Experts of a small language model: 406M tokens.
Below are experts of layer 8 (counted from 0) of a mixture-of-experts language model. Rows are named router (the router's row for the expert), gate (a neuron's input weights, with its number), up (a neuron's input weights, with its number) and show model dimensions 0-111. Each number is 128 + 24 x the weight over its row's rms, rounded and kept within 0 to 255. Numbers have three digits each.
After each expert's rows: a language model's description of what the expert responds to; "comes after" lists some tokens at least twice as common just before its tokens as in all text. This comes from a sample of Wikipedia text that the model never trained on. Tokens count by the router's weight.

# expert 45
router:116135134151095118138120140114099127112175130169116137130110114144129138113162122126078158135092092144128146137101125137133163114151118158096060147081133180109098121091093152168085156156121131125117108131113116140099145156082126123097137132152162115148152151153168113170158113131185113136106147108158123119143125143101133118148123146119
gate0:163137106111146088100165110118162128122123115101121127099181117142128126106146150137105162104134095110147089153152105090133143196122121094103105090115093158110112095133152103139133125107108108128128139088127126096099129153165119147171111106147077150100149154088158135123116131125123131092148155104157160133118121126147143123124135123099
up0:075115126103132181142105156134114095130159116113135082134139110152124174111131108173151105111174162125113105114102136164150129077160121146107151120179155117103102128121150181132114109134165144119158123173129103120121146131145155130141136121116114097152128143148094179056120105140164141143114135125125125104121090098123104145137104152119
gate1:152134164149091129142157075138155096086146159122107170127136096133177142155167125136119105132146111147105107100135128133134145148111149128174121088156153123135141107093122131164122124144110109110153098144128098141097102149109119100134152130126126110093140106083150113143130134151193133088136125148175113142137119135102107144139127118157
up1:091109115169144113136111121130124148150160126119114127147139141145177105096147139115127128111126129140148159125071150108106134147122089112132132127123122141201152139151104112134106167150147125107141140095121173103134132123186076155139095149101136131105135125148109150095127160120128113167107161160144147147089137158159119089119140085118
What it handles: Era and nationality modifiers. Decade or year digits after 19 or 20, and adjectives such as Soviet, modern, military, southern, Yugoslav, in political and historical text.
comes after: "19", "20", " and", " to", "–", " United"

# expert 10
router:121122120143110111139108125123102139118143103087138101161146078151171133088109108141121166105057116146091094098151118135115101117106130149100070153130140167141109113124133179145105156158109121092112107110147127177113113140094125122131118113146192104095129077170155095178198106168171094115103174136156129143143122138121116118135144155121
gate0:147112155113150080147189104107157143109072069107092134117173116135115128098176113159122135122138140147179112150156133079140116137124106129127150119115146164160120101169166106170126141132137084127156183101118143127124123136123135165154129101134087143075170145148127134133133125123110124122143119089100102213105146088177144167126164088139
up0:118085111129131154137120163138119119145139071101121103125144124159140141098143087155181110130133145129116099110113127120103129110137125107149158129118122158105137137118142156101109147125162147131135125141101118163140154132169134148134118147137097165125123151082138142079110081130122118151109148150155135118101113086105122149165138126108
gate1:155138113165093109147161077172142079103163171114150135112127128146164090136151154146136116156149102119075108112135140104119132140079165151176123085131146117164127114122162139163136129124081113136139136137126094146140100110146133110183156141092126128109124116102149079130108139145185122123121133110158130170154122133126112152103134126149
up1:111131113142129120152084130133124176123189161117086124143163114168182110124129146115100098106119122114113153107121095106081134153125082129140170181135132170182128108155137105109091152143153143095125137128145148143131133122187094157123109113108150114068120104137111133151136139103107111134090157174161163115104165132120119077135142110118
What it handles: Clause-linking after comma. Words opening a new phrase after a comma or conjunction, such as although, including, which, also, first, of; also table separators and number pieces.
comes after: ",", " and", "),", " (", "\",", " which"

# expert 28
router:118124106125115097180089116097125137138148113133136114165151129134152151103146083171137188140103128129128119122102119097107150139099102172148070146113144149105118106101077161157087169165137151096143118122166162108118119151069104123146118118119096090121149103171133127114164103140134178170106127135112113149149138149109109077122140132129
gate0:117132124078172116090163116119156147109111022111129175111146096104130142108135140184113160117140106143153112173154094093151129165099103125119112137113119142162097133121132118147114133122142103093134130063120142156116122167120156135165114106090091131086150160142118158134134105113131142116165145125098128109105128084154140144112103123121
up0:067130120112175120144120172136131096137147111102147082118147099148099120126126100148142109139136121116124129109091144103165143110177135126137122145104137179090133099164139144080148143142165133146117106161112094108142143148148144111110139157123129144125117157118129146077131075124157115131106116117119160164093106103103089149150115107122
gate1:161145134152097144146175079141152088130139167122122147133129089139159112150175135158131099123128090139084107101097155139117136132116170154163121092147124142144118124099132149130111119152101161113155115152132088140106102145105108102138148133104118128105143123100143116140114131122180149140116127126165116134151165103111102160094114128138
up1:122128143155150135163085123120128144135146135136071131147171105137172075111124118146108095113131121136146144137110122133113125143107117124138157154132134139197118100101148113130077153141145153110131108124128148109178155125170072135106123119118130134106156134143109120137126136095166132156134175152142134142117125153129094104091163075115
What it handles: List-item first names. Tokens opening list lines or table rows, especially dashes, pipes and common first names like William, Peter, David in See also and credit lists.
comes after: " |\n", " |", "-", "|", "\n", ":"

# expert 22
router:124132118117137127131107144137104113128164149111126095128110103112134118096098093171095145159047140101150129127110156131104140124129102128114073145090150123148121148090131132160118163135118154143106107121125148130124155156102100119134097113148092118149201150156102133170168067114142119174102142150164135138167145149127105135158104134090
gate0:101114085067156085122144116115180131121102088101103119089174089128112140125147166160131169112117064118131105159122121109143113115144056116121130080105179179131127115113132141138125130115110097106132145092129133131118130136131155148155127111103088144080171122126126137129154120117118101096163112081116138137056146114185134135131137119110
up0:103135124122144164127108181124113105138155086133109095124095115140112147133145100148145089118169145104109140120127094114147138157152142100107168157147154127127089092137171121096130114129158163131159094146094077126127111150141130112119132144140131117156144123123149119056103129159158144125110120163154177103134082136079120131154128129159
gate1:157149118161110106125160089150167123126148163123126156131119108140176108119126154139142122131135103126118111096110125111090130132135176121146113077136106090134140115131135153129121096149116135134144135138109088146102144128120117114135149144107140114089164143104122124126122103130178162133127119147162120147141120118107112148128116115136
up1:084116140160150139145114136131142166130197130110131137144165088165191066101138118145121113127070160141158154117095116122097135141115082124166166140112154137151136131145146113103096131149162118111143129108120135119155124168174104144137133106095140090115107119126088149097126101140140097156111121170144135137115123139122138082097135091141
What it handles: Head nouns after the. Nouns and quantifiers right after the, its or these, such as film, album, original, many, some, main, government.
comes after: " the", " The", "The", " its", "the", "'s"

# expert 0
router:093133107150148081145077073087125114133178134136103128121115137104102147107129084111110166092125136140156100127122162155097147093128122146148074089090146142151151139119106158144086125126145120116155163093164177110122160104096153140157144146136139126134138126118135120113155109130170120182081139120140125180136104147119102106133136165130
gate2:107133111144120130106168105119145133124104114135147107146112143170100148113171120143141144138171092129170143102101178140146134145164131134123124152156110129118092129141131086116114151154097176129118155097149090112094129142144117140117120105164097137141104131125141095135137130142090091088139119174110158081128093103121122091116159127103
up2:123158172123149146104147130128126162071132142121152156098147154132146109163118124113178119113137150179111082167150105136134163083104178102154133110132115087146162116145152174158143138099099111149132143122142128151136156070118159085132133153081148131133113130141103100122111106165119142148128108095172117160139159127162132143093144137165
gate3:123105125087128161116111167158158125099094134137123136120168163091134063129123146172101114182110112149136162125080111114126128140122135105130175157092097135078125118120121096116178115105135129140138124148119113117130113094144156146117119153129142092089116129124116148097142152073103176129145123124113143186110124125149126172120142114132
up3:117147146149149108114091072107142139158137082135157110143071113119135172117151085154158169107093121104129116115138170123144070102135138132140112108157124126108094139153102156133097180158111122123115110118145132119148129142077107102115107137161094161189142116163149131145146119169152134107101142099136082105138130108127112091133121148115
What it handles: Infobox numbers and fragments. Digits, numbers and word pieces inside infobox fields, scores and tables, such as 20'26', 7–5, St'rick'en, 'Order': Coleoptera.
comes after: " ", " B", " St", " on", " at", " Ch"

# expert 63
router:159108122157104100147125146089109109150163094103146133163138106121109174123149099115131172120126135105140136162132180142178129101111134187113080158093167141136160131126135148121103141160143111109095108109115114126087105114105119131139151140155155174130137104162140141118160129135185173149140133161152133123118107157114109100166121191097
gate2:147080112121076119093142122085142131122114103133122075144110088125140114140176139136140147131118122128159106110110186148144135125135128153152103189170110131099065123145122126127106139127111147134168149132118128110116158168149127144140133100169107113146087131115164113119121128133114087107124155144064141075150068125155137114094152140102
up2:108143173125191153142094111139132198059111165137143159096130123138146113163122134093175101128138138144095089167149124143129146134099151118154121096125109133147145123123138131150140157112135104142148124142131105133130150081133151104133091167087141126128121146152127117087145122175128139157137116091163127156134156122141127135140142096170
gate3:098151150104165157104116137144152144129085144107110153120147161125155110148157171170142097149118129157158123144088106099118141127131108095124167159099094128090121135115129087112178114082125117136179115160129109104125143123156157134124130142114146096119093149128126147089129134097086155153138151102091154172127155110149124141117155113163
up3:142121150171119117120120079079139123155160077121172134137098103110089129078137074152157154128079150108134141106148171134154092099109142130145112101137126132082110131156110182125096194192130115133100114085129148152133094114090125126102099130159105184139147149140139125153139105149143142152107114121156107079150115098114082122133086132118
What it handles: Article "the" after prepositions. The article "the" following of, in or from in mid-sentence, plus inner fragments of surnames and words such as -urn and -wood.
comes after: " of", " in", " G", " F", " from", " D"

# expert 18
router:117113109142143122160099153061108145143126143149108125157113141126120129133144097118108172164100072118090122166099142123134169124124130123149095154117138126124123122105102157145076154129114142119125126117175140124121185135123141109087122126133118126107166116143124094160163109124155143114114104121112139148136137170150122102121085149101
gate2:106115094100113147075133124118118120137104135136143142165115103114112122109150148135109151162128105084142124127111162136132139123153090137116125131141112126113108143104092130129132146130099166123127124126137118133085162134148134160144094104167101122137125129145099110128148171119127103087106137172090145064145100152129112112133123146119
up2:155145109123146144100100134130112142067135150132127197142140128118152102159091120099164134095138153143113099174151129135119164110099148136181137112114149082174143123154135153139164106101093101128137135107130094149151150101122152077150130153081145110107132121154093123105160159159127143143116086097161085159140160136136122150085130138160
gate3:124120165124145153136109123127152152093106157135102144132173152139158079115147158168148130137129118149170137124115133128114131127105091101152170150110131142111092154105133121105179146117099112108172119117123113114124138132132151123110119155117118111108101141141127123072130133116093180145136138097143162168103118110132148112132140145173
up3:142155145173145128126099086124136172153132101173160118146053140128121155106126098175132100111068134143140139116122155137143101117117147101122121082136164089072103091142107151123108148170161103155102125132139151144151126108096136125110119150133116153141151162179133134155149110133174101114103140103152114098158107120128091110110113152096
What it handles: Clause boundaries and conjunctions. Commas, periods, and, but, who, However at clause or sentence breaks in biographical prose, usually before he or was.
comes after: ",", "\n", "20", "19", ")", " this"

# expert 1
router:156140126122131106177088116096099141154188127153132114151121107157133171096147094132069161110084100099121105162131106134112138085125105115090071134147152146126107109092110156163079120145096143076143114117129169150114143124098130101139112127118128110145149123140137120131168076112111112128131151126130174105168145144172123112150133190088
gate0:124134113090124082114146102153198157109115087128119141136168106134154118108167180151097161113106096127158099160172136098155158135096100111128113122130135165133135120149155104158116112105111102102179168073112128127127116158133130144126125117101116150085164154099094144082138151134105146115143126120123102161129158121149165122171144105105
up0:110119119085151118158101161125126109115157111130129122101111164119119141106126090124148116077163151107135093156144135117180134127160125124160180134129178117134104098147155175089127127168170125109143067167130106100123153151141145151080139149132113126148138138106117146089116109151164099114114136131171160121103102102118107136158109115121
gate1:156149124164097125124166073148155106108159142087135161123113123136160098163159124143141125153135124135082103098126129131113102100122160146139131091141144124142109100132134131130091102139108149110141093142109103138126089118116137106152146135098143145104122105087124088112125123114170150110143116132162128169123120130089098150105135135171
up1:083099103144137113130094100112125136142167135097103154160132140151173105095106116136117089115096116127130175101093136105092119127141093122134148176116131151149158134135168088110090135136145126104097129090138153107153110158154072145136087107110155106093153135149096122150114163117127102170136134181130136130118133150149091094125150098120
What it handles: Ordinals and table pipes. Ordinal and position words like third, second, final, middle, plus pipe separators and year digits in sports and discography tables.
comes after: "20", " |\n", "19", "|", " the", "\n"